Below are experts of layer 5 (counted from 0) of a mixture-of-experts language model. Rows are named up (a neuron's input weights, with its number), down (a neuron's output weights, with its number) and show model dimensions 0-127. Each number is 128 + 24 x the weight over its row's rms, rounded and kept within 0 to 255. Numbers have three digits each.
Before each expert's rows: "gets" lists some tokens that make up at least twice as much of what it gets as of all text. This comes from a sample of Wikipedia text that the model never trained on. Tokens count by the router's weight.

# expert 115
gets: "ing", "ical", "ic", "al", "able", "ive"
up0:059133143153132147157110108137118116115149121126130113143134141123170143095169097136140101103148125141140122136104173153110121132141151121149122190050113141122132101197135101140126146121134134148122155093119134166131104123148153109127130101084167129118093095097143154124167112104130122123164064121164111119136114114112133125103161092125118097100133142177157131127107121128128134128096
down0:155126188108122133157139136128114165138094126128108156173139115148103125152139088149121162127101185124166109120163125113120137154093081100139137128117108125118102138123120141138157131146124125134098135142072110101103085112142123136140135092123152115082108168169153109130173153145137137098154138169163145125125119117166109121134130176105100138121181097140138125135195127113126142155126
up1:136124118152118198123132131092104104130116115115106071136130150126113091116142109134117149125124106175107136155151151138167110125116104130114115142138106135155130139158147144103111145156105149107150136166132150129125085124144094157082138088193138110156174130175118165122123147133103188123108146150112132088128126130122115131089118107146161170156132103100121133159149106178138149102146
down1:133113131185112128134188136127150146136125149117078098094125131140155125130144137126085097126165126119130126119116104110113110129100170137114113128142115113168068138086128154096122161153106100089165114121133131126158118153110107116129154101087156092101128152145145151100136140108136105141112119108153143135187121095104074082147125136148122101136157100086131165095095122157122106148118
up2:114143138139142127134164144099140098088088112112166175122092152103159113152120090150091131133125120137144132100147145132165138105122154121134138209146120150147122138169117140112125127171108144128101132149162123081142138134147137127148111150120109170136148106141141104138138133094126115085113141122091119067100146137084169153086092146137179112145129134104168169137147142148132128117117
down2:153086084132104159132145144090130103165156118127190099099109161086115089071163112140110111122144148088124096067111153154117085160118082150119128168124103105133112122119085128099153139127094132143148126158093098140112120182139145131138107135115118139109130103130158150123091120149099121091122146124134116133128122109128116101125109158139154122155097127108140134120152113143146162156107

# expert 31
gets: " d", "p", " p", " l", "b", "t"
up0:149133176150142167166115123105129115090131104113127097124100099151134123104141144141126130092106105168133098119118135087125104085100131141135132165126118170133142131166127172123138118166063130126138089127137096129109176129151172128142096116169093131150124100124078140115104138087126114141146181127106116128123106125114152098097127094129110186119130165099139095154143123155104111135143
down0:129133110120139137139073144130089121099164119120114149124123122134137149130126119158132118124116140136124123132109142123120143164129158149114107151122116164164139170120138082142124108102113089112145070138145130114140129163171138121106126124169148132140099156138180177083100131105125137090122137146113099199138133116071152101131107128105137143120093130081137170162088078130134161098103
up1:151155135124146119192127098101111159119119129094101116122130089171109155134150084131120166107126133150154090094123111126149139126136113173121125149095071157122078150130104136130109108152139134120171127101104179108121136113105172120122140118114087122109115145155143151146127136139116137141100133136143126093111098131135145192140131164151154179115141096119166148150157179132129119099150
down1:075147153135158135123144097133136107150132157147123096109108116129074134155126107133132114181130141086122111133124153161101125148096159164162134094060127099122090138149113142152126151142132128132097121094120086120156131109127149137164174149122132144105153161164110143151090116156150118085136141106104141166119155128147105104115155097155126135092134178158155142099105110133127159108121
up2:182105162160170118093109109117120144129155108117147079133119070161108155096087135133144132103089127129131121081147149130145113104115155113167088149113136150099142122140132101135131115121140154114174147128117076106105138125095133138110152130133153143171125123147148123131096140113147123140125155099119164126129103149157179131092144081175149130112175145141125111154120094105124174150127
down2:152125130142073111131112127081146131085149141105116128164105118118105141127115150144156120128133110142143063106123114145154185145101135086102127124098165155134145145137155143152118151140124107154171110154099110095131174142103115099129122083168121117114100144122122084103122122101149132123111115116170147102145136121117138104138157098131202139121105110120072096135097096103120137108148

# expert 116
gets: " |", ";", "|---|---|---|", "|---|---|---|---|---|", "|---|---|---|---|", "|---|---|---|---|---|---|"
up0:117102108150150152120130151109137094130120109134139118111099150117137096115085136102128150096132140062136111124169124151172150162162095138161182151094122114094100156142123156117139148176133113158114101131110152138156123168137137111111110168130142125134130132143131101191132134152124075120165163160105139088167099163167125118118154133129140112107126128106076148094120131151133123150140
down0:120121109138112144206147139115124139138122151121134125126130158096149110116144139156110129089148129144120093167077130095087118103141101128126062097125095150109150116096131139155115121118139122133135141133116048122157163123116141107109128067119114152102113133136127145146149124104142131079158144142104137111124127093091178134136143094140185133160102101118143087162136122126125120134109
up1:146127172122158125096127158128120089116116159136146129137115125082150128145143134141048112193152109121152123154124104118118183082149113125110082126102109139139132133143143133155096128158168093121124147144127139122142142094113145123083135100124120132108118138176121076101109135124132115125116129101074122099126130123124094120149129159092100115172153164133126142134119152067097150128122
down1:127126089135127125134159153100163098133164132114142120143082140093120101102152111108165115166119153108117096101115121159127161141116176103157121100095122106182161097163115126132130130136123115144118125116148110117140077119148112146173168170121108100154155142116132138118137102093140091139095122110157141115129113118144162134145075176140118158130052117144150109099121140150105125145127
up2:152110122122139130167169107147133130119136185108162148103123162153153120125140108125115115127151093153143143134148145114156122096107119112128140147115100143130131122137168121124141126096137133087123112168136083119155172100120127112121054113162179125113138134102145148120159097095093101130136150146081078159111145131167164148123134081129122123149124114085154134159106121083108147166150
down2:133125109180139144140174096091106132120124118134091103147120129151140141130120130138093119124143116133144134162137110107110142132138145117059139161082089147141134128106159111152119171146115096073098138119149163183097128128138158159136160126145139104159164096159166095106148147116095170105155117149136107146123142157101097161159153110148133161087130130128122155134083105146110130120139

# expert 58
gets: " as", ";", " on", "',", " was", ");"
up1:115101072137126123099089086118101135100110133113129145141139124119128133142131121116134122162128137142114096104148115118098140140157162149112107114125147127134117129102135117104125154145130111098143104105114068118100139120126142109119126113068105124130096124115111131110112143162145121088152150124174163124134118121113079092132151136147152152173187077110101141108107114074117119145037
down1:124184139132165133125129147138119112097108133131098159134070129153137113144112159109135189111119120109169117134118142127126134124126129118118090116136106152118109143092103130132120119109126129147134105152127149093079094129130144139122135114160174130114141152168119108142086110082093120164130113096141121091159077071132150151165120126138139157165135100145134049144163130142139124141167
up2:156140143120169137102126167155150122087131175140114157096077146103146141146157134108163136147129096062152107136097134130162133083122113123159120114160130067148156110108124129120106135117173145127158117122119117111116128130148119137146139138152100145157127090097114099166118148082126135128141139149137143132118115094114160152080130158110126114105134116137137118132163194156119177092123
down2:076136142093152103103096104078145108094111134149141127133152118086105157138119052155117104138075104132154099126129121080156133088121128139122172126151153087109155138146137134120117144113094153119143129126151110125156118104162157131150150158104102125178134127117102144139147098137112115178124139136123159151118124117164115143140095132084133136113141075148131144138127155122120165154162
up3:123132131105163136126096133193113106112155150146141114129120137121120146136107108118104102122122114151113180101117144130164130122108113132079127121120111092116129127149125106133088169148116058170115149142130116150123164131111153128162100094065110128154125170133125097166138153112113099080092113188113140132114120131125147120101119095162132141146156127094133127128173107080097113112136
down3:123160144121125072111159147113139140103132139121125121151078169145110160137168156143126171152153147127099139123151152135150088142134128127130082183118124121161143124119094150157142081183166138072117149126170121100080128170102119125131120161096111133158113125092130129145137126094118136099117118148133113139147102122091168146133102133140150094133125152147120153119135141163108183129126

# expert 69
gets: ".", ").", "\".", ".\"", ";", " ."
up0:137126150135153121098163166126098148127148138141108167120085144151099149131162142117111123168101145160133121108087110100139133117156151121113090160118111126144143113092129117122118108138134107085128099136073150121114117088119129160160129127077138156149140096070116147104143158096120125119167117107114104136086141117103179116087139108136125122148098042160143140121119115114114149123128
down0:121093090155101135161071106128133120144140127192175136135118113131129102194114121145082108113133156097133136122136120151122111119115148099164119114130118122111134094134150171138129154129083130155130112089153130177150167160156151108153117100128166154100113128143121148101091165175124125115164178113114134134120143105108140102160177145115126140105117164133144125133111135131139109103099
up1:134139142149100139136105131164110129086141134114165183115119107117115129134140110101081103134110129115124139120153174140206164109142135162113113113168138143131119166101146121133124131122125107130119140109164142119108185152142115106174147111181115148121143136080130120111114108148160097081150152093099152133149130179121137130132112140145161167124160168142142147170146112152142138160116
down1:125133104104130145136112098154125143168169140161123070108109125139112151107114128115134154108135132115122150163110112110102115105102123145122150136150140122127106126178143163134131149118125192130097111131130131138147127123192129084127121129142149103131105149113136146131119136155120101130128104166171111179079138100176149154142132095192067121125119104124093121144090167125092104102137
up2:119095135160131136117157147108122105118105158138176154135089120143095135131102122110126132153116138123130140122102151170131120071152121143128124105137177134119170125115142114111096150181102123139139163140127112136136112145135126120126124090115135096172224108106129125065146135103147141064140137118140137116176166099105134098130133096122120149146117154142135135155139138121105078154117
down2:132083094098135168168121124148123075109134141125098161080104125145100134130114131137098092122140116152126125125137060130146145130109130120164086154128104132158162136165145139134076165132160113130146116107157139098153100171116134106143123096123170110172120123114085133110121180148120157134145134095148141098106165118121137126152090111102141101109160131134117154090158139114128096135109

# expert 19
gets: ".", " New", "S", " South", " Jr", " No"
up0:125159158122131183084091155129132121084107147109150133117117107147131180145130110173090131137100147109126106119183093134175111114126121104144091140148109144121096125141149147107153158118108109176179133114124081124083088126132129157144155139088129117085148130140122131135143112131088113105135121167079105131090110141116141147103130103134157104140168148110144126133157098118122122092125
down0:147141125168092120140154159089088130097169098115122115147164166106146129129150173104129140148136111150129113091095142127118108142166110135132079169062109171135153150131146152111139136100152109122113173124163171115120151134137119131128110121152154168130163113135166144123141116177109111124161125115163142161162168121098120131087158120137142105123174148124145128132090110125133142141110
up1:174099120139152126121088145114123137134131132120120151137145117156122153150143181111116158118093095097108118096118145100125129098127160137112070152134123129099086095117124109106136108143148131135143138104131091116099149131096069126124130075130086144127088119091121127111141127126173124135166116090145109102165200150109115136126167082171138104152131113133144116129134129081098126131097
down1:116077097143107122087162135131116142103136129109085163117097119137130139119141104143090134169118135114164119109133148139106136127125127121125135175072098150090100106125136115105124166145119115135128105107127082153125133143107109126087137133086114127095133123151164128135143124072105125161157095122116156113106144116137115088129129101174192074129099150100111136077106101095132100128149
up2:177135164101149118134138103159084075143081162151106121114083136170114156120139172097129134106105149182120096141126154116104090109119089075148147104126078137128099133134132130121101136134131136135140085138123118166106133112148111092143131153138132114146132114125119137150125129083159101135138101092062138116148145117146114127086128075154122108128108130124149150134122132134137164160123
down2:131092114142103139144131133093154107117136110144158119134113167124134102114125121128104118167088116122160127156163134171168152111152107117138136150096098138139107156174130122129130162161132153134091051166118133176167114111140146139105095149120159151089160139125135104132113138114137092112096096145142132156117104152133122162123134105186095102092140144109106136143138141140114115103191

# expert 7
gets: "ing", "ate", "es", "s", " make", " use"
up1:124141166177122142119150116167157143111116137107168140146157108109092086093118169153140120113137155095111111132124109146126081124159141162102131103148095113102103151123112169120138101117093128151131121132142111122140100151150136122075112209104115129153133176147177152092087103124125124139107139137151141111148141113130148132057132122091149113123107107137104117119134100154142115134104
down1:123169132100169103122148148129114161119149097102112104157130124109039140092167111125105136102114138123136140115163103129119116145088147170126109121122119131137110114092124144117166149131119123112105147128121111093119155127141087123155131079142132111130131138147130205106145137138131097134119125112093130115116125094163152137123080131131154096079142092127161105141105127125139123175186
up2:143124120153104137142164131117160122121119144139118094180107098131078140117115125089130152110137142116097170124158110119142111170123113123120137090144110108123143152146099131132156152129115091131153125122106105143135138167135137159116076134139131117118165118136151181144150090109117155138136107146084120189175101119138124054098128143126125118115111081120107107108131095138193098143151
down2:062156153136145138138116112128159114124119168142125135141129101150113139162125120143114105118105110121099108102165118122134138079125133159160114112172146095151135061114138110176142149177158143121124111113120128100132127144076114112112154111122115116114099161138118147105124114145178103142131099105092108158160159110161136148124121142138142111104170144133187120145142128080121189133111
up3:165104152110147132065129147119116120099153099139150154128109140170090125139148140121118118157114141165109123124170127138155125121175154161139145151100119111107105100162113121153087089157152086112122106116135112123125141099118131105150121116083160185152171123102127109073128109118112129136129163107103130126113123135142150145118148093160129090133121129141103095147183117163113135067135
down3:180115103164143155125136165124155141122167136148167114081141127108149133113095152095104107114096143109114123103104133129136141135104165125098130135192135120129141160163078140157154107076112141131132142154126121154125094089150113123125134103096126159130082141101107159123158105154137109160145135160092095115146121127128101170150119158149131174156071111154107111134130131118114154152109

# expert 24
gets: ":", " as", " /", " –", "):", " -"
up1:095139148139158133144141137121145117116121172138162115122137105116117127117136107113123099091106097093130147127114114097153155132119141175109132101164080166119175140139144136116140156138130115161148133180150098117117170129117091166201130115120111103161131143125135093119126100148055123109143103158108144120156138123110060131119171122124098124121141124130098163127163139110141086124140
down1:121127079148101119099135115149116127150135119196131157112065132167103137097099152120134148165117136080155083159135129140107142117134125112149128115155137156156147152150117077128149121123101130120112127133157109088086138131155133126141146098131144087163122121066144166102146090135105133097141152109122166133157133163120116080121136136117128115115072137161102159135128136131117121163147
up2:121112158093101132132125112104115109106087113117145099144071109143140126145118075110096112140179091099158107108125134126133086104140162161132147116147103156096134177161124132176130192152119119112129139145122101144120155115089159147135124106128145121147136124147130134087056090071124151150131100135117131153108120126091126113133127172131162121101123158127129141153124151095145126122122
down2:138125131141170096113153146110142137111138079115106115109109137116140123142136143125108109113102129159090124079168143147091105137083128105140079125101111108115134119140113144106154098124128135107110124095130153139091141139165127146104135207156142160112121119101141128135138197161129120158140128162092138113081104121159084142140100175139126130098118117167115137195141115125131135138147
up3:159108143131090124111109106140127100190176129144119117132115134128112134093134126134091128123122102128091166130128090109121142124109144183118117068116112124100150149108141153088121160150105093125137106154075100114103150119120138094118138115160110161153139137120096114141130126145094124111106155152073167117105154116093119115133182136072137145118175118155121130132127158118167106125160
down3:127089087140095111102138093101153121135126144132150132120111104135114144120111132144143163122156135165138105156136144120141113129154127087129138130110147134102169116136156138105133149089130090134129101100148118134148156130125098117137162195123105115139096117137166158119140133149065091119169120099130168107092149117122119122076130167092121081116178117113099119114135125058157103117115

# expert 60
gets: "-", "\n", " •", "–", " Clade", " Sub"
up0:148163118131146113115132184132063106150133135126133111144099177128146079084124097099141115124098080137186120143126127140108111126125097135117137099127116088104159153103098141128115178128107129115138137099127114139142184146092152121148142154115098131140159174115100112092120101120142144114108064145115113168140124131108148087111124168118118125128133129159087151119098130125136116093128
down0:106158129103126112100123134149168122107160100110123142117124118132167150156083117114110125134152128133129131107109081134140124133079153106148131130124129132120155111125137122127086079148136113104168134100120107111082116131080148086122176113104150141129159124127189127143115151134111110154119161075145195135106155088085130164150105101142137138126174112092147123157104128101148161115143
up1:133166151141097137124131120119137133127124119126130115115161110088123109094141112095135150115117151152113162148101110150127152142134143108138125135104132127076130176122131081125146185145111119129119119125094150085168100136134101164079140091120136046147145149125155136079118143157096142130115142134078089120123092157160116143116119134143076201123140134091116123122142112141124128120118
down1:123114135113116131150092118142119103144118121136148106157119123181137092139149135143122123124138091073120090096093166131129141087098145138146097121133152131129105137147134153161137104100147097133105181124107116154176153116139154131135066122142116147131136130147085126158120089129156130103144146121144165119195096107134068143138150156135137121138124153129087098086138155133184126144126
up2:126177130126106159159136140138132101141113152146114147110183105099129129130119108116097138158121152130132119098082086101109152099097149116129169096117131116142133159156097165183150148105142135117132102191121112133141095164140039136121120104140132154122096145159145149140128102139106107149152101108111125109120171153123135113154126127099102123137116106119101145101128134194123134130126
down2:152126151126131120110146139153113104147121153140110068161129104121150141166038130140158065103148096109170148121126127100155103121157179092122100104133149160120119131119146121090092132155137136135171129107122139125099140103123118145164118077097107129121147144113099107105108165098114102136133147147151149142150112133154109102149115140103135100134127151135141105164109107143162135173138

# expert 84
gets: ".", ").", "\".", ".\"", " .", ".."
up0:151144148152146119108129081089157140101118088120144168113106140155118145160147168148129134151126129123128093150064116098145126124152117135108110128089115139121111102133134115066087127145106118120134171085135144154085130127128118110126137117092113154170119092105112108117112154140139116097172190097133109127130131132109172148113136101151136110190121115175135137166144128099123124145097
down0:120162103124082116115115080124145076163125146130100131147092136116155106083113133157146120097112145100174122086153103107105182108101154158112139107101104130128114138093118144113152142093121118135140133113146130148106133172110113112166132080159121116153066118153140112142130102152168140137141107091105138122181138139181118105147123140141131131108139088168105138121165112122139146138130
up1:121137159148124156153126129143131130114128086106172145111066132105141160126114140129082126135135126144140117089122163143122105106134140151113101115169164149148159138113117131089093167120113103197142156109135117116128153126166124160145140154093189116134154137193129150069116131109107113067109137128109140131124141137126108138131109121121127139142128182130137127171108165122107093120123
down1:132118110077094131178130128145111060080127142144122107138123135079132145129111101092125103092123118132129150122103090151115127168077150119143127107161124082092092139160118145121085158148160117143138124101128145124104162113128150104136128070136099142136103110159101171109131160152140135104141116112123138121125160136135106118140115132100125148157131106102087074137168148088144125131116
up2:142152130170153159147156143107098115129149174125097113120112158166110108179112175118142118121093150107138123114112107123110116140166141149145094128146107147149117112181141137110156086098140170112142096138087127145112134088105081101141143088101164160143095113113134141152136142089122162107121174132137102146130110095124109127122104094158133141100097160157080134105116123150110149114146
down2:171116094176180167130102164115128134149152145187168141147132111137119139126106134122116081119135144114124111146104130097108101119133093153136143100151125097155128098102132134137121191136142131113133115102133105161148087124160173085117094111127128102123127133133115167118167175126107127132133145183114157147090110123143108135170117127104146105118179135169103133148102161138135114128125

# expert 77
gets: "-", "–", "/", "le", "ack", "up"
up0:159137124144164116116112183109131154131118119079131198149141106162137137096141113159147103118133158088166086146109111129130147134185130165134149121154118162079127153145169166108123124137117108119137138113139126105101162123138098117104146101153130155130098104149118180096175138131125144106142118117108117116150123090109153141116127110173136201125130141144126151143156143132143140153127
down0:135140134098114077127151153178113163158138115128114128143129154087095108138133143132154105111128149097134102115128086161162140114131123175122111147120162169116123095055116147141132099091139114113138081120124151137113136132156109127121112117129142139087159101150106127134133164137136114130108150063097116147174137153118149119106154099130116134099111118129093125166119190169157127107101
up1:143115108138134140128123073154136106111118081142122126122131168112116102108086132093135107132095110148113117092124128105136142062133121160120100159151175047110082112114099140123146131124117085152112101139122141110101117133077100132088114128145152121141099129107116138132104102143136112145162127129156108158138147142110152103143104119140138134085122071094124085132161139164161136117150
down1:141186192146116135117074119121112100106084138168153108141099095132138116107102147130095144154142162093132108106139106119120130140173098099104171110156134137137154151112109118159096133135142139116159114096105118119123137136106103099153125140146105113144084125146139104124120107176138113080135111145083138130092146117117105140111115161111107105126130119112132135159151158070093095143087
up2:094141102129173137133111116104129105132108134135149112101126104117137131094098093144097133183141149080108166086112112150142149092143123145088146148117130139110142137126143172160122126151147132161148158109173090091128172150136109114142127156093131100109072110124103143112177151121122149123151151095154115141130131100104161115143154114156142167108129114126185148155146099122150160165122
down2:115154122120183164089140114156154120141089133100119147093133088153137115129109118080074070147143153156102105134145136156123162124101095154166137118148105155111126163100106114111111105151111156132159138141111101124121143142107131072103128150137112092097095102127099150107133148144074090113072134113121155171130123118105166102136119109128135147088139106139138142107121121105134134128119

# expert 94
gets: " |", ";", " —;", " –;", " /", "%;"
up0:134145145133130143126164094137084151122135105116118112117127113133130141142143145098139137140133154110101186165166107112125137166103126124155099154133137166105112111083153112164109130132141078126111139139098150145111142121115087127188133137112110138136124108138130103128092112129104102102148117207150111108106132146199152156144182112142113102091131104139149136104136113135065107127139
down0:159158092107140118146156124126124093132141130125089138153113129112158134119143117117140116117103097138136100112143152111141149156132100141140134100137132125134150112136086158128131110121173134131073138131144141136110087063128145088132154133111101075144113158120110182127191130154141132128107051142103128098160122108165117123114130149185173105129101141140164140155109127097146095134122
up1:091135114094143109158127067108151127159108160110155124118111097164131123164148091132130099130127107153140154130133133120115150185141141097152145147158120167116138151129119138114170131113130126147167104196182109125087114158138141144105159149125060127136105163121121122111105116119096117141113112118170158127134105114141149150087126101143138149100075115127095129140142146127094099114128
down1:185095101144091146153135135130106172158126098109147128106113120121154126154129152122152155156109175138080144086143100139133133183134096169126057124135101120088120128085130170115160146133118118127124074115087138150130102130148138103134171152092119145159148113114137103118145151140114161123145131118140148108125139099167147146084144120164105139128102129126120139142119139091123088113128
up2:159126141143124103111144123086155139142105133084176107101158101138140143169189124106139090121144105113132164144123127128104119140141156089126155099129137080144176120083113140127144133165126141144127081064159117093125116151162130140134173115173137152110141097115110115097153103124123117110135149112156137136157120101151123124145170134120122152076133126132105093130092144148137126133081
down2:121107128154132122112110124158120157149156111117150151133149128187118098133105132112117109087111094131165142108068127150093170126129131127143092079122107157117086123109140123084154128108115075112164110125102137137103145157126095145116077115189159131123117107153130062133105110152097101104134164159121096152136166140122152146123120151116111101152143145151090128140148123135111137120142

# expert 82
gets: "s", "es", "ers", "ions", "ings", "ations"
up0:108163134137121179114117149157112141130111153063096110130111114135100110150088138143115163099062164097175142171138154117118166094120121126110136115091128123164096133130109128146093159125132161075139091168124098142146141094131136119129121146143114141121143153128103103142122153174137146166127121119129103095112161139158141158098138138137131150101141147098119171132134120099105132168153
down0:134105173169127086125164112116129145129139127117132150122127114098191120151151115118116098113149156105131130107119079130117118095123163139155127148119072144127185123121126114140145082143147166133121119149130149109137150105154118154167117129088138124113159114155169126137138091156154144110159089195129100157126128160128150151184149142111119140131121133141164097128180113147157150127140
up1:124127126112118152144162127112120114132139139096178152159098149154054142160099132131129144130131117149110092132115129108148163129118096161104164149136149138117116105131099120130121126191150167126156141123104120095109155140134152154116083138177099116102130128139138099120109118117105134100145141114086153144131125102100145110117117171108134093162111093165178097171097136147152124096081
down1:165124151119150156112142136140128114044129110082137137130087180156155136129134103092136110087081149135107124105134112147149099133151123132126124145114148163138120146119133109151131116166148168134137172118140121087174103127133144152101127098141148144100142103166192155129104098104122144126114166127097103142144097117089160194124132129144112099106128129154110107143121128120124155134108
up2:136121111127117122130110141130159113115114152135101162138144135150135134135138192147124146146121166130136137100101152116158122100125108084163152079114097140117109132134094139145106105127162103101149149134152130155135176136119110135172113072144121119111104179086152110158217112122122153112136129125060116121112137126124139125103147118112093140145138075103137104139115153175127128109143
down2:170148121124097162125120179142100158132125087154188113112120112145109144109147125154132096169152078170129114113168134145145143128115129121102129112137129127091149165143149107093109107098095130138131123156133120121167132179196117127152088112093168096129122145138153134136102133098133111122099108102135139076096152127150092105153114139104111082143105131121108133138160125140118124149104

# expert 23
gets: "es", "ent", "s", "ac", "as", "z"
up0:141172136124144124105111115117163102121149145094136143108151131152198138138138132122127148143114156080115098120120112133154143118102147139166112119136110108152128111162136117101083113167153080135192108097157157128125115137156132098142151134144152090121107112130143086124121128119150171130133130147122119099108100138152129138103094108094131152139176126073155091130117185105106150082105
down0:129116127151116164137115127136150122142157097125135145111153135095118124140153120112124116170068139135140126137119078126112105170131128143097144123064103141143158149141137114132108144187085096153131171143132095166169073123130145152168112146140119116138160110176132138125114092108158132156088164113132150117123127155098125092125061115117148117097117137109105117116156129168148118134154
up1:128100108165155131105129138160134154100143115120116160125108099156134112124092146108150104170095126114109104121108143159128168082148136124109114147116105118119102085149132140091160108121128122097115162133117122112135129156094085077120103165109090130116125117108099144173112138106102081139126145136155153150143122143114071147166128111147122084092087118139072128105128091144169108112101
down1:112155111130101106096115160165113166152129102151119139142136124140126123151102146117153153107137158115150118080082102112116114104184074116134161135117142156109086111148137124130120123119138148090136125145107151146107118140135133137090070155144133114151115149143087165119090181114064156172136113125077132128104115125160130130110129085156152142140100155157108140095137100133121138125157
up2:177108144115132114160103121104151113104121147114136138107126124154120097164118136116134148056094112153113138137124144137125195106132125128148116131076088134094148125136172136122131123148115157124137164115127117107124112071115122211101147190156113148088152124127141103129105143142110147107107164135132126127158107107118156115098133085146131160134098143098160094149110143150129134132135
down2:118128123098141127094112126140168148149121093126097114132145133107110120122141099141161094074168081127122144157094154130194119147088117137165074118130077096152158150132160128160158171131141140133135104137132107120102134153092097156104125113116143136100171134147156118143151144153112179098117147111119124111159137110110129105126122091140105163125119135123099135129121105079126104092089